{
  "d_shared_expert": 0,
  "normalize_top_k": false,
  "balance_loss": 0.012,
  "balance_bias": false,
  "init_std_router": 0.0152,
  "lr_router": 0.00492,
  "optimizer": "muon_hyperball",
  "beta1": 0.95,
  "train_tokens": 523400000
}
Below are experts of layer 6 (counted from 0) of a mixture-of-experts language model. Rows are named router (the router's row for the expert), gate (a neuron's input weights, with its number), up (a neuron's input weights, with its number) and show model dimensions 0-191. Each number is 128 + 32 x the weight over its row's rms, rounded and kept within 0 to 255.
After each expert's rows: a language model's description of what the expert responds to. This comes from a sample of Wikipedia text that the model never trained on.

# expert 10
router [146 150 161  96 146 126 220  88 143 129 107 106 177 138 123  69  97 137 113  68 129 109 114 148 104  93 111 130 186  80 121 171 123 174 135 172 177 110 149 108  84 124 123 142  62 111 127 112 123 140 106 148 166 152 154  85 149 179 106 134  84 157 134 151 112 104 141 123 120  94 134 121 112 204 111 126 110  92  67 134 131  89 156  85 167 167 132 134 150 174 138 171 161 185  85 141  73 141  83 127 126 118  97 121 149 109 128 111  78 135 163 153 173 198 185 155 135 133 132 126 174 151 136 186 121 127  73 143 127 108 177 117 166 116  81 152 176 121 152 151 150 112 105  99 130 124 148 113  73 119 121 133 104 121 126 176 126 111 149 119 120 150 159 114 126 138  44 166 123 176 130  95 127 104  87 158 145 188  78  99  68 193 177  71  85 138 109 103 151  90 155  57]
gate0 [128  81 162 126 152 119 138 135 143  72 132 113 124 143 101  98 142  73 125 115 204 130 146 126 155 119 156 114 161 234 120 153 158  73 111 102 101  90 115 112 139 188 108 145 175 149  99 116  93 116  97  84 152 146 183 160 180  99 130 128 117  89 117 142 149 116 106  92 133 126 203 126 136 140 159 150 143 114 172 200 120 114  82 154 161 131  72 182 197  75 164 125 152  71  82 153 125 176 109 130  62 131 125 136 154  86 172 103 197 165  78 150 100 105 138 114 110 123  90 144 136 134 165 186 126  68 126  93 135 131 138 116 120 113  94 150 147  78  84 167  68 149 145  91  97 156 106 137  83  95 135 123  99  95 127  56 154 134 137 127 117 151 129 161 140 131 148 120 156  85 164 161 118 143 134 159 153 129 111 106 150  80 127 102 172  59  73 156 107  92 158 111]
up0 [136 140 149  83 121 150 139 125 157 173 101 133 148  96 167 169 192 141 181 167  85 163  57 145  95 128 136 114 170  42 229 147 131 161  76 122 143 119 125 108 121 123 170 177  80 137 167 155  71 169 112 115 117 165 153 159 104  78 188 154 134 136 153  80 210 109  78 115 171 109 117  97  88 108 128 162 124 133  65  94  64 129 116 120 128  97 104 109 105 155 165 125 154 135 148 118 129 141  90 148 177  98  96 167 108 105 163 190  96 124 127 108 106 151 114 150 161 120 156  70  99 113 114 108 131 163 154 116 169 144 119 140 129 133 144 184 141 143 113 132  97 113 136 117 100 134 132 110 125 157  97 151 100  75 151 155  92 157 114 121  88  90 100  99 101 153 159 146  78 110  93 104 138 127 189 112  83  61 176 128 178 130  83 122 140 127 162  51 152 134  86 132]
What it handles: Single vowel or short vowel-ending fragments inside foreign names and broken-up words, such as the a in oath, Rua, Wii, plus some digits and braces.

# expert 5
router [122 181 143 122 155 140 159  74 170 154  97 119  87 155 122  92  74  83  89 158 131 124 115 148 167  91 100 189 108 135 147 158 157 151 134 101 131 133  91  81 137 145  93  90 154  41 158 146 113 125  95 173 153 147 162 144 129 121  78 134 152  63 142 144 158 132 158 178 173 150 116 122 110  81 123 108 104 132 180 175  96 140 162 150  62 109 104 128 124 145 121 101 164 133 117 171 145 145 147 156 156 118 163 130 109  88 153 174 139 162 105 116 115 101 171 106 143 180  59 156 125 149 172 103 175 142 136 110 176 145 134  89 138 120 156 152 113  81 150 101  87 113 131 147 161 156 146  93 170 117 151 176  80 122 151 146 166 171 187 166  58 158 147 119  87  82 221 126  97 139  78 131 118 184 126 133  78 106  91 113  87 158  89 129 110 200 155 143  86 101 157  86]
gate0 [137 122 108 154 190 128 103 156 148 135 135 128 142 122 135 112 155 150  81 125 116 150 160 118  87 136 119 143 122 115  75 135 134 115 138 143 190  64 171  69 107  90 131 177 103 104 159 114 142 210 140 153 134 156 114 111  39 127 122 124 117  71 171 113 135 125 117 105 204 134 118 103  94 124 107 151  88 121 145 191  80 147 130 128 111 131 133 136 163 165 164 132 120 124  83 117 171  83  86 105 187  75 151 156  69 102 132 121  95 154  34  98 115 176  97 116 163  81 142 167 140 118 110  96  88  97 102 151 203 138 209  78 135  91  66 109 115 125 138 121 105  99 155 165 129  98 118  89 133 207 148 121 121 150 125 132 154 122 135 147 109 108 154 179  95 138 117 125 109  80  91 185 105 194  95 171 137 102 139 126 175 136 182 123 103 177 133 132 109 174 157 132]
up0 [117  70 145 101 144 115 194 130  79 140 140  72  54 116  94  98 117 119  87 135 121 150 132 135 134  87 127  99 139 143 184 148 123 145 102  80 122 161 107 129 106  68 130 134 146 106 122  85 113 188  73  90 153  79 175 112 121 151 165 107 121 154 144  97 117  94 142  77 147 128 161 139 129 148  99 115  78 126 108 131 120 141 172 130  81 144 131 138 116 168 166 109 127 172  46 195 135 135 133  90  66 148 133 182 197  86 182 107 131 160  87 127 139 192  88 112 133 108 168 165 158 105 189 171 103 149 130 137 207 110 167 118 141 151 154 186 133 127 107 134 153 111 142  91 151 134 144 144 132 104 167 106 147  71 105 118 167 148 120  88 102  82  97  91  76 128  72 112 130 110 135 163 138 177 101 123 150 131 126 121 166 169  89 176 172 104  67 180 161 126  75 107]
What it handles: Prepositions starting a sentence or clause, mostly In, also On, After, During, For; also lowercase in before places and in- word starts like infant.

# expert 34
router [120 140 124 139 179 199 135 145 144 118  79 132  91 124  72 172 147 161  77 151  98 104 187 110  98 169  64 165 118 135 156 111 132  94 131  91 108 149 108 114 130 128 117 141 175 131  88 156 166 147 196 165  88 163 180 134 105 169 119 136  98 179 145 159 108 177 109 113 147 198 159 132 153 140  86 150 169 104 168 107 117 156 140 147 136 167  75 114 116 127 116 144  93 104  78 186 124 165 183 103 153 142 117 137 137 131 138 182 116 101 125 102 152 152  86 164 109 148 153  81 136 178 108 142 131 133 157 177  84 116 120  97 185  74 125 110 116 106 146 181 180  98 125 113 149 107 144 148 106  77 138  68 102 141 119 131 122 134 193  68 186 183 155  62  94 110 117  99 109 169 152 165 153 143 161 131 155 171 183 191 132 141 170 131 135 103 112 117 101  52  87 117]
gate0 [101 109 118 161 117  74 157 133 152  62 106  89 174 148  75 112 112 168 134 135  94  86 103 139 134 170 132 112  57 125 166 115 148 128  95  54 130 114 123 194 135  63 113 113 105 181 128 185 133 165 142 119 184  94 125 104 101  89 136 114 122 114 141 161 126 134 160 171  83 134 115 133 130  87 167 163 159 123 157 185 156 121 162 116 126 139  98 108 138 121 119  79 104 129 181 159  57 172 174 196 121 119  96  86 155 106  95 116 136 114 130 144 106 120 187 154 112  57 135 137 174 187 200 114 117 159 123 112 114 120 118 146 157  63 139  87  86 130  87 166 152  96 124  98 131 127 106 125 134 113 194  81 193 159  85 148 152 110 145 115 131  99 114 169  69 156 150  87 163  95 150 158  96 143 104 124 170 170 116 134 171 136 140 136 105 125 165 137 208 142 181 127]
up0 [119 120 137 160 156 112  75 173 111 160 128 136 186 187 105 133 153  65 113 126  84  90 147 182 160 155 137 160 109 206  55 101 132 110 121 120 103 105  70 128 126 159 187 145 117 171 100 149 111  80  92 159  86 124 100 144 113 135 142 138 123 158 193 169 149 136 151 166 168 118  92  92 154  99 155 162 136 152 117 122  67 137 127 100 110 161 139 133 110 143 116 104 131 123 155 133  78 104  81  99 156 166 105 139 143 106  68 160 139 152 144 123  45 147 116 144  70 194 135  42 155 136 114 100 161  69 153 107 102  64 139 123 186 114  91 141  89 122 122 166 123 123 106 120 109 144  98 123 130 150 134  96 183 134 117 174 158 141 147  85  91 120 126 116 129 101 133 152 136 166  91 131 123  58 139  21 145 143 142 154 106 136 127 148 180 109 141  80  72  96 162 151]
What it handles: Capital-letter pieces inside acronyms and codes such as ARIA, FDA, BIH, USA, BBC, plus final digits of years like 2008.

# expert 9
router [152 160 147 153 130 137 114 189 110 169 111  91 111 125 103 130 105  87 116 153 161 134 168  94 128 106 183 143 125 170 100 132 172 117 120 160  90 143 196 160 155 170  80 181 152 155 133 111 114  97 164  59  72 112 131  92 146 121 187 129 100  75  98 117 155  72 137 131  88 144 145 125 123 146 127  85 110 136 116 140 118 167  82 146 108  88 154 129  88 134 154 109 187 106  60 111 125  98 119  98 138  87 105 129 140 130 169 170 111  92  49 120 140  44 176  81 157 125 181 136 130  89  97 146 112 120 130  87 141 179  90 168 124 157  91  96 146 167 124 129  37 143 180 150 145 116 112 168 112 152  77 165 131 125 137 114 152  80 116 131 167 107 182 171 129  97 168 162 147 102  65 122 112 106 186 174 143  89 112 169 108 116 158 123 104 142 136 115 106 190 185 110]
gate0 [144  55 115 217 117  72  98 111 134 165  81 125 116 145 152 157  86 144 124 137 131 173 135 186 204 102 144 162 196 147  89 105 140 124  96 169 167  86  86  98  48 113 128  97 125 126 107  94 127  45  93 149  98 161  98 130 165 135  98 136  91 145  83 120 113 162 195 138 124 134 113 146  96 129  97 132 133 100 148 140  60 109 133 127 177 111 113 124 143  69  81 124 199  89  96 132 118 108 126 109 118 153  70 153 136 134 105 103 153 141 123  85 145 138 120 110 105  97  88 182 180 130 159 120 155 110 135 138 228 152  93  86 164 128 180 143  74 134 115 151 110 184 148 212 110 110 138 161 144 133 118 143 158 182 140  85 103 162 128 113 116 131 104 115  85 120 170 141 103 171 112 117 141 117 138 140 144 113 101 176  98  95 106 137 150 129 188 143 154 131 113 139]
up0 [ 89 182  95 141 175 200 138 102  70 120 104 131 133 156 121 151 149 138 172 112  70 141  96 137 180  81 133 152 181 155  93 142 131 116 174 138 142 116 101 149 130 149 125 127  86  94 117 169 148 119  92  89  86 122 146 152 150 179 201 135 113 147 147 114 193 135 113  97 153  85  78 181 169  70 163 168  79 158 117  64 143 142 153 110  93 127 143 102 117 130 120  86  91 146 128 131 197  41  71 131 129 114 164 113 154 106 151 130 162  99 150  89 108 115 178  94 157  90 160 174 118  88 141 134 169 104 127 103 138 109 155 128 165 126  98 149 141 118 147 154 172 191 129 143 113 125  90 103  88 128 108  90 142 159 174 160 160  86 141 169  96  91 120 137  85 116  49 162 119 106 105 122 158  93 106  87  97 106  88  93  98 143 152 152 141  79 178 187 140 110 179 137]
What it handles: Middle subword fragments of longer words, often before suffixes like -ed, -ing, such as vert in advertisement, ud in intruders, grad in gradients.

# expert 57
router [109 125 154 150 154 130 140 143  88 173 115 183 119 113 152 158 128 214 133  93 118  91 111 130 113 157 123  85 174 116  95 154 139 190 130 138 144  90 141 114 145 106 129 148 117  75 140 114  84 115 116  75 203 133 109 144 185 134  84 132 130 108 137 129 192 160 104 190 153 148 163  97 134 110 130  74 140 106 130 136  85  79 165 111  92 123 116 103 193 144 110 145 132 113 116 101 204 123 113  58 106 198  82 144 185 142  75 171 117 159 127 100 160  76 119 156 120 124 131 182 173 133 126 168 158 113 118 132 152 106 124 101 104 141 128 141 117 131 127 131 158 102  89 129 126 150 145  95  80 106 142  79 133 122 105  84 145 130 145 162 196  93 133 122 219 129 140 181 214 134 150 140 169 106 116 143 141 107  50  74  80  97 162 128  60 131 161 147 153 144 170 157]
gate0 [128  73  97 113 151 153 148  93 157 159  88 142 105 152 138  83 160 105 166 105 116 197 166 106  77 119 155 141  82  77 173 107 125  97  94 131 151 146 151 172  97 161 123 132 130 170 159 188  77 139 140  96 102 143 124 104 106  82 121 139 138 103 107  54 164 183 111 159  71 119 188 144 142 118 103  97  96  82 113  94 207 150 110 140  95 153  94  98  66 149 153 135  43  79 153 105 106 116 193 116 136  70 152 114 136 163 129 115 124 132 162 182 167 197  91 108 100 136 122 124 116  99  97 125 126 105 158  43 153 151 125 117 157 183 133 132 119 148 167 195 174 125  46 107 143 101 140 119 120 118 109 117 152 157  96 142 174 159 152 116 182 143 126 125 129 134 143  66 115 137 120 139 198 127 134 139 122 130 157 145  72 165 118 146  85 143 116 157 126 138 142 169]
up0 [138 195 137 107 166 142 137 133 110 129  95 149 140 161  61 151 162 126 109  99  22 123  89 175 195 103 112 105 103  57 125 146 143 152  86 124  90 139 131  86 142 125 179  97 160 108 130 201 118 113 134 131 114 168 100 174 120 122 177 151 109 193 119 115 136 102 158  59  63  77  97  91 192 175 128 146 176 128 141 175 135 115 117  61 126 108 132 100 116 129  75 134  89 179 161 123  93 137 149 123 103  63 135 144 161 128 111 215 180 129 165  96 189  91 118 140 101 103 107 136 119 137 141  91  71 157 118 110 134 187 119 169 195 123 167 112 142 113 148 133 126  94 141 126 109 161 111 148  83 117 122  56 185 144 139 138 130 105  89 151 114 131 124 119 141 127 135 141 119 137 132  97 141 138  99  59 158 176 165  91 140 125 182 102 130 118 127 136 134 122 140 147]
What it handles: Inner syllables of Spanish, Slavic, Latvian and other foreign names after pieces like La, Pa, Ro, such as ja in Pajari, si in Rosiers.

# expert 54
router [121  96 124 133  77 177 104 184 105 135 192 112  57 148 124 169 165 185 133 143 152 116 170 109 114 131 143 104 101  99  90 130  92 156 106 153 173 112  54 131 137 160 109 102 110 112 127 131 149  65 161 159  88 155 158 175  78  94  84  71 142  96 120 165 140 109  77 140 137 152  79  90 135 138 127 159 125 143  69 127 127 127 134 165  97  81 104 157 121  68 158 130 112 146 141 157 135  95 141 106 129 134 166 102 134 139 113 196 170 114 172  78  78 175 188 109 160 122  98 108  70 102 177 107 149 126 137 212 128  84 144 108 141 162 186 154 148 115  86  81 111 142 119 148  90 137 133 103 167 123 133 127 175 127 154 139 106  84 154 111  64 117  89 117 103 161 167 167 105  91 172 105 121 134 110 101  97  96 112  83 143 146  41  66 122  99 103 136 113  84 128  97]
gate0 [143 160 107  83 138  59 119  84 115 105 139 136 159 111 128 169 159 142 128 147 131 108 172 140 128  96 135 107 153  94 144 141 119  91 173 132 114 123 161 142 142 147 125 106 164  83 168 102 196  95 134 137 137 127 109 111 120 116 128 128 177  94 163 130 175  83 103 141 134 126 102 131 178  75 141 194  90  84 120 145 106 145  86 143 123  85 202 132  98 123 184 110 139 117 151 105 139 146  76 120 118 182 154 134  84 206  69 125 159 199 113 158  49 116 161 156 155 115  98 101 152 120  96 131 124 104 131 157 129  66 136  92  84 165 111 117 129 110  95 144 197 146 113 117 149 101 160 137  99 175 117 128  29 129  66 108 161 116 135 147 100 149 115 156 105 109 129 137 128 126 154 143 198 178 103 159 127 114  80 112 109 185 141  88  78 230 157  93 177 135 151 143]
up0 [125 118 124  63 115 150 114 122  93 120  97 138 135 155 129 139 133 154 184  73 109  79 139 123 140 107 148 129 140 143 148 132 147 119 139 166 194 215 130 169 105 143 148  71 124 114  98 157 138 188 136 132 136 134  86 115 152 173 112 131 155  90  57 238 147  83 174 150 106 129 135 162 159 115 153 182  99  90 120 107 173 116 116 155  78 109 129  88 133 171 103  96 136 125 102 142 131 141  96 189 110 160 164 125 151 133 187 136 147 159 144 203 116  92 104 147 145 119  88 130 147  86 197  85 137  89 165  77 124 127 158 105 169 145 148 147 119 108  95 168 110 141  89 114 184 151 149 105 115 107 106  34  93 135  97  92 130 175  78 118 122 164 142 145 200 122 119  99  94 141 114 128 182 115 123 117 136  99 127 173 117 164  93 113  40 106 106 154  95  96 134 157]
What it handles: Prepositions after passive or other verbs, mostly by, with, from, at, as in recruited by, described by, traded by.

# expert 3
router [104 146 156 137 164 172 124 104 134 113  79 146  77 107  80 137 133 204  92 175 132 146 157 171  98  95 149 101 153 104 104  69 156 143 151 115 128 161  77 104 148 111 156  97 185  81 112 118  72 136 120 131 170 154 127 156 154 125 134 144  81 104 177 138 140 137 139 159 119 172 102 116 148 115 143  92 163 155 152 109 124 150 109 152 154 120 106 124 145 119  53 132 144  82 109 119 156 115  97 157 126  57 163 131 155 173 137  97 135 134 151 121  68 106 145 126 172 156 156  88 147 149 114 208 161 144 150 106 145 115 102 129 170 106 187 152  75 139 131 175 139  85  97 165 146 132 143 149 107 108 202 115  73 109 170 176 158 106 147 110 142 159 123 131  87 113  90 143 132 177 133 116 148 210 114  93 129  80 169 103 213 114  99  95 128 153 216 192 163  90 170 156]
gate2 [143 170  86 100  76 159 141 124 174  66 128  96 107 142 113  97 164 124  79  92  86 128 184  99 213 131 163 121 142  86 124 155 157  80 114 138 131 126 130 146 152 118 120 114 115  86 183 129 102 172 125 129 160 181 171  63  62  70  78  99 119 109 123 148 169 112 113 160 158 125 172  89 146 145 156 198 171 140 111 115 124 127 134 100 126 116 101  90 100 136 136 183 145 167  97 125  97  85 173  64  53 168 139 134 116 122 111 147 209  82 163 101 160 155 126 120 129 115 115  91 124 153 133 159  83 101 164 115 101 158 111 150 160 117 148 161 117 101  90 107  63 114 162 170 140 146 189 137 102 119 193  82 139 125  81 107 106  76 137 107 176 151  80 150 142  72  98  85 171 125 104  94  93 127 154 168 148 101 117 120 160 125 125 148  98 173 103 132 111 160 131 150]
up2 [145  91 171 136 173 148 170 119 163 177 148 142 122 185 115 170  95 131 148 105  99 127  88 164 121 150 127 109 102 159 156 147 114 156 122 116  71 105  94 155  90 121 173 165 177 126 131 198  87  96 180 142 114 127 105 118 119 215 152  97 109 119 134 131 102 129  84  76 107 145  94 153  82 108 151 186  96 135  78 143 137  47 119 145 135 139 144 169 104 150  83 155  65 161 154 146  94 153  92 154 119 110 118 109 118 136 136 146  96  98 146 153 117 183 108 119  74 160 112 153 134 143 128 117 169 147  92 132 138  78 158 179 159 168 127 137 135 120 162 159 153 129 118 100 119 111  65 141 112 139  86  71 113 120 139 204 158 113 105  87  81 105 229 133  97 162 125 124 110 117 111 162 163 142 140  57 168 147 143 128 105  87  85 100 124 164  57 106 115 167  60  82]
What it handles: Single capital letters or short capitals starting a proper noun, often after hyphen or quote, such as B in off-Broadway, S in Anglo-Saxon.

# expert 30
router [154 140 126 167  82 150  83 189 149 138 166 117 111 119 125 189 139 137 161 146 179  90 143 101 105 114 142 113 105 107 136 122 107 144 126 161 143 125  48 159 122 168 139 119 128 140 119 135  89  89 124 174 166 116 171 183 108 104 104 120 124  79  95 144 162 107 106 169 131 159 151 166  99 187 130 122 107 162 166  63 173 110 183 115 101 101 105 167 165 108 146 127 181 143 157 175  96 121 128 127 104 137 116 125  87 127 142 175 136 140 156 145  89 182 111  89 117 101  92 120  77  97 139 177 190 117 167 163  99  93 117 137 115 154 161  78 183  77 106  44  81 104 134 114 122 139  86  70 140 110 175  84 138 129 123 118 105 170 188 119  53  91 138 109  87 125 165 142  91 121 186  97 151 112 127 160 163 105  55 108 189 153  93  98 120 160 107 164  67 101 132 142]
gate1 [152 119 130 156  53 138  69 110  87 110  80 100 167 130 170  95 146  82 104  80 101  84 141 102  71 166 133 151 148 113  97 124 109 112 154 118 110 107 127 145 163 118 156 220 140 159 132  83 109 109 133 182  79 138 199  29 130 104 100 116 140 148 129 144 102 141 125 165 174 107 127 146 137 135 104 142 148 149  83 200 123 154 132 170  74 107 156 123 143 115 157 172  98  59 102  76 117 146 107  77 126 119  97 150 202 105  85  79 140 143 179 165 122 100 149 162 113 138 121 130 132 143 166 107 167  82 165 105 156  96 183 105 117 186  70 107 134 133  99 126 158  91  72 109 202 103  91 142 144 139 146 141  90 102 125 113 110 140 157 111 102 179 102 184 112 135  93 116 124 142 122 143 151  96 140 186 183 151  98 145 145 177 129 158 132 167 154 152 104 113 121 114]
up1 [117 129 110 162 162 129 153 170 162 110 121 130  90 159 103 106  74 141 121 121 165 150 126  89 111 137 124 151 182 174  85 115 120  89 205  61 150 142  88 119 157 167  82  87 154  85 151 177 111 147 121 133 112 163 110 126  82 207  91 128 123  88 109 208 137 103 117 122 148 165  98 106 125 113 127 137 141 153 132  90 117 128 105 109 189 162  75 109  98 174 173  59  99 112 156 150 153 190 100 159 130 130 138 112  70 161  91 191  82 118 103 126  95 188 134 118  94 116  82 104 143 135 138 137 142 112 149  92 182 162 125 170 133  70 175  77 115 139 135 137 150 135 119 138  85 182 131 146 148 113 123 112 129 148 162 116  91 120  37 122 108 102 157  65  92 128 151 167 143 134 112 109 189 151  98  92 162 170 108 123 108  46  98 124 139  60 138 115 147 105 147 144]
What it handles: The prepositions of and to after nouns or verbs, as in Location of, inhabitants of, sentenced to, elections to.

# expert 18
router [104  94 144 106  67  94 127 123 141 158 130 152 119 106 132  96 115 119 137 134 175 137 139 102 157  79 155  84 134 170 183 141 185  99 153 114 125 109 157  88 134  85 122 117 108 103 113 137 194 153  88 108 154 120 112 115 190 150 146  97 113 100 140 114 158 109 124 101  93  98 133 108 119 136 150  91 150 123  98 152 115  67 169 110 148 132 149 120 117 137 139 124  83 100  79 136 115 155 132 171  99 150 112 197 154  25 133 130 112 194 131  82 163 146  87 125 151 111 144 113 125 144 148  60  62 137 182 115 131  95 147 105 142 156 128 170 101 104 121 157 122  89  88  32 145 188 149 146 139  69  82  92 168 102  88  82 136  74  87 128  71 142 119 171 131  95 143 137 115  78 115 172  60 195 133 157  81 186 109 188 168 102 136  98 124 102 108  98 112 113  94 106]
gate0 [134 154 135  56  88 111 166  96 104 123 142 142 120  88  96  88 161 139  97 169  88  94 124 140 148  85  92 118 121  80 156 103 150 126  95 123 104 174 148 160 178 108 111  98  87 107 134 187 106 198 106 147 120 107 104 155 118  98 167 129 117 176 186  99 115 176 128  93 164 107 130 149 166 183 151 177 168 144 143 144 161 121 163 129 117 108 139 238 149 130  71  37 161 121 137 142 172 123 154 168 128  83 108 118  92 100 211 107 160  95  70  94 127 121 106 141 173 136 121 104 167 168 181 117 106 164 134 159 114 107  89 112 123  66 110  98 135 112 108 178 134 103  98 124 103 152 101 111 187 152 133 121 178 190  96 148 134 107  98 112  83 110 125  96  80 147 133 113 156 105 144 132 111 139 197 141 116  76 118 176 178 118 121 188 122 101 145 137 126 109 155 154]
up0 [147 116 184 163  35 125 176  90 159 229 142 140  74  94 157  90 121  93 142 116 117  54 154 180 141 134 114 146 162  46 151 110 159 199 108 102 116 101 133 141 155 121 100 124 131 118  96 143 123 145 138 146 165 103  66 114 128 109 106 103 137 130 124 148 104 149 189 120 128 107  73 110 157 177 140  41 158 202  72 111 186  89 126 117 117 132 101 176 148 161 133 105 149 105 192 122 114 121 111 100 145  84 139 127 147 152 139 147 107 166  96 150 109 148 107 174 114  91 136  98 119 174 153 151 142 145 180 114 123  97  63 128 114 131 133  96 154 153 109 137 140 107  80 135 131  60 128 138 109 154 106 149 135 152  80 103 144 172  72  89 120 121 142 153  82 115 164 170  81 146  80 106 149 181 150 107 109 161  97 122 133  86 124 144 120 138 177  85 165 110 165 141]
What it handles: Inner and final fragments of longer or foreign words, like et in theoretical, ry in burglary, ev in Bolshevik.

# expert 4
router [ 97 154 100 143 107 131 128 139 113 126 175 152  63 134 106 134 150 122 138 144 131 107 189 143 153 127 112 181 113 114  94  95 131 107 125 153 166 115  59  93 132 146  89 135 109 113 154 174  95 110 134 190 149 129 162 140 116  94  76 146 125  55 142 147 159 120  63 141  83 155 116 143 107 144 138 124  85 160 166 128 136 137 167 132 114  66  96 151 138 106 135 147 156 120 176 172  86 146 176  84  81 161 195  91  79 119 168 190 177 151 126  74 108 176 145 103 152 101  86 108 111 104 174 111 190 109 116 171 144  96 118  93  83 132 159 118 148  80 140  39  98 111 113 122  83 130 146  83 119 135 114 139 191 129 127 142 112 160 177 139  48  98 139 108  75 125 166 108 104  86 208 113 114 128 150 163 125  99  90 139 111 177  79  92 125 153 143 164 142  86  75 109]
gate0 [124 162 141 135 121 178  91 147 100 161 100 125 161 158 136 134  82  91 142 120  93 108 173 175 108 125 123 107 130 100 157 128 124 113 141 104 133 150 118 149 110 172 130 123  97  91  80 134  81 182 171 195 111  91 106 176  81 103 115 140 161  90 118 146 122 140 133 128 103 138 118 168 124  88 158 135 145 119 218 148 143 113  71 123  64 135 105  52  38 133 148 115  92 156 170 117 132 136  65 149 154 151 161 141 157 173  70 104  95 126 150  71 107 106 190 132 115 136  60  98  84 123 204 160  92 131 136 139 135 141 182 159 117 122 120 184 131  73 190 127 140 129  97  81 146 128  99 158 150 129 135 131  87  96 148 120 103 161 107 131 133 146 167 144 130 189 153 114 144 174 120 144 177 124 127 139 117  87  95  43 115 101 155 199 115 156 143 142 199 119 152  93]
up0 [141 130  82 114 166 129 139 110 169 118 148 117 136  96 161 131 180 153 133 100 132 127 115 105 131 115 150 169  75 125 123 132 166 165  97 144  83 125 165  85 144  89 124 116 170 164 163 132 195  82 159  98 157 188 113 124 146  84 168 112  91 100 138  99 133  98 150 159 107 120 141  59 193 147 103 161 155 176 122  82  76 146 193 136 195 104 134 164 141  94 158  91 153  95  68 119 111 129 145 150  96  80  89  94  91  64 173 124 127  81 143 161 105 173 131 137 159 135 210 133 168 132  97 114 113 167 155 149 162 124 128  95 131 181  97  99 135 177 130  76 110 122 139 156 177 137 154  91  43  72 162 101 130 100 149 115 129 125 105 124 162  91 126 128 111  73 149 117  93  79 144 117  95 108  95 100 115 172 144 200  70 161 102 116 135 111 127 119  73 180 139 109]
What it handles: Prepositions after verbs or nouns introducing a following phrase, mostly in, on, at, for, during, across, e.g. exhibited at, shown in.

# expert 26
router [110 137 130 166  76 123 156 167  56 124 107 120 148 128 155 146  89 167 126 131 160 108 153 112 138 141 167 164 178 131 125 161 124 137  88 108 178 125 141 138  93  90 167  88 196 102  66 118  94 116 133  63 120  96 158 137 163  81  43 127 152 160 134 113 179 115 130 131 147 122 146 163 112  81 105 115  96 145 103  85  92  77 113  98 148  98 104 165 151 102  84 148 161 104 131  92 124  96 105  33 108 177  99  85 173 148  97  88 123 154 151 114 150  83 109 130 180 160 151 227 123 142 145 158 119 135 160  75 125 128 102 141 103  76 115 106  82 130 134 157 177  93 168 160 140 153 152 143 110  85 111 134 152 109  85 117 146 107  70 188 192 115 164  95 136 118 100  98 200 118 124 157 139  98 117 127 140 159  61 152  79 143 119 161 118 126 145  84 129  85 142 146]
gate0 [112 129 161  95  88 148 111  73 153  97 106 140 107 107 131  92 104 147 159 131 138 149 186 145 109 101 128 155 207  99 119 119 132 128 120 123  64 129  82 102 101  66 141 174 101  83 178 138  70 160 106 161 143 138 115 102 112 112 126 120 115  97 171 108 180 118  75 104 124 120  84 149  53  56 178 218 120 128 163 115 136 111 153 114 129 124 162 171  78 167 175 145  94 116 106  60 162 117 135 153 107 167 101 123 118 178 138 150 174 102 129  66 125 167 141 139 121 149 150 144 125 152 158 141 149 123 121 104 152 102 141 181 100 116 154 154 114 177 128 114 143 138  96 165  76 113 199  96  81  85 135  99 148 114 204 108 104 171 119 120 172 117 156 124 192 136 111 176 137 106 169 133 124  87 119  88 127 173 155 129 147  97 191 110  85 181 112 116 158  57 140 135]
up0 [136 118 125 117 123 131 124  65 109 116 109 111  93 136 163 105 132  84 175 114  71 154 140 130 129 118 132 155 123  87 138 118 141  87  82  57 135 159  76  90 168 164 136 169 204 129 119 141 116 139 146 177  98 150 145  78  97 152 111  94 149 186 128 158 113  85 160  88 160 141 116  96 155 112  73  94  82 127 162 126 119 122  94 117 110 100 189 133 125 237 123  98  98 106 146 138 190 129 129 104 173  82 152  95 119 164 152  87 102 184 116 131 152 127 106 107 153 174 161 129 193 141 128 149  91 136 119 160 132 219 121  83 193 150  89 114  86  90 141 139 147 161 102 119 166 124 149  91 164 178 103 122 101 145  90 130 139  95 133 113  54 142 110 110 103 117 132 106 161 143  77  74 138 122 117 134 148  90 179 132  90 172 194  95 146 123 146 180 152  76 136 165]
What it handles: Middle syllables of foreign personal and place names after a capitalized first piece, such as Dan-ut-a, D-mit-rieva, Ka-uff-mann, Zúñi-ga.

# expert 33
router [121 152 166 102 130 114 175 174  89 202 110 123 155 129 116 149 106  91 118 105 105  89 129 149 117 149 139 210 152 198  98 147 172 143 158 102 121 112 154 110 161  64 127 122  75  86 105 101 133 152 124  63  88 161  72 120 150  95 134 130 145 122 128 135 160 125  75 101  64 162 172 127 110  85 161 155 101 127  99 175  74 102  81 101  75 149 126 136  90 165 138 108 128 128 129  64  94 148 175 120 101 199 127 114 162 148 130 159 124 101  47  89 142 128 115 136 196 145 138 145 200  81  95 122 124 148 108  94  89 117 118 151 120 103  90 162 165 156 176 101  67 122 197 180  90 145 128 132  74 101  89 123 126 144 112 132 114 117 133 165 152 129 178 165 147 114  97 158 110 107  81 125  99 144 153 125 132 130 116 147 109  84 138 177 158 156 118  61 119  90  76 123]
gate0 [121  96  94 167  63 139 119 120  90 131 104  99 102 138 126 107 128  90 141  86 190 108 169 144 140 147 140 106 131 120  96 127  99  70  99 117 193 158  56 144  65 141 181 150 112 178  95 144 109 127 162 145 139 191 205 143  71 130 191 129 115  56 112 156 115 127 114 101 136 145 152 146 160 135 182 115  86 131 147 134 166  92  78 147 121 137  97  95 146 130 162  83 120 135 103 125 139  86  86 168 153  88 182  77 116 116 101 165 110 143 141 158 114 107 134 138 136 106 143  80 173 127 112 216 128 135 126 184 147 113 165 170  50 158 122 159 120 115 114 121  99 112 101 127 160 110  64 106 156 165 101 108  69 133  49 174 149 141 173 126 111 167 158 156  84 162 159 107 121 122  69 104 136 147 131 118 151  62 107 141 119 122 130 101  82 143 162 169 177 144 143 137]
up0 [134  86 131 140 153 133 157 104  96 123  64 138 124 148 122 152 168 113 125  83 150 124 177  97 136 133 141  99 125  84  99 152 116 162 142 123 117  93  89  93 163 140 121 181 134 104 129 153 202 169 158 148 117 121 150 151 139 115  78 114 145 173  93  72  94  74 140  99 136 205 113 152 106 145 112 175 146 120 124 140 121 112 166 100 109 155 112 118 138 117  91 191 173 158 119 153 147 109 166 124 134 159 138  99 164 106  89  50 162 174 107  78 141 121 139 180  98  99 119 102  63 143  49 104 171 137  72 183 101  99 120  79 209 148 144 109 134 131 201 118 142 112 165 199  76 189 157 145 140 129  99 119 107 114 197  81 142 102 163 140  67 120  58 120 145 156 142 120 116  89 190  75 155 108 142 125 126 135 117 135 116  92 115  91 138 154 110 104 159 139 131  83]
What it handles: Second syllable pieces inside words after one or two letters, especially cre in screen, also per in Operators, lot in pilot.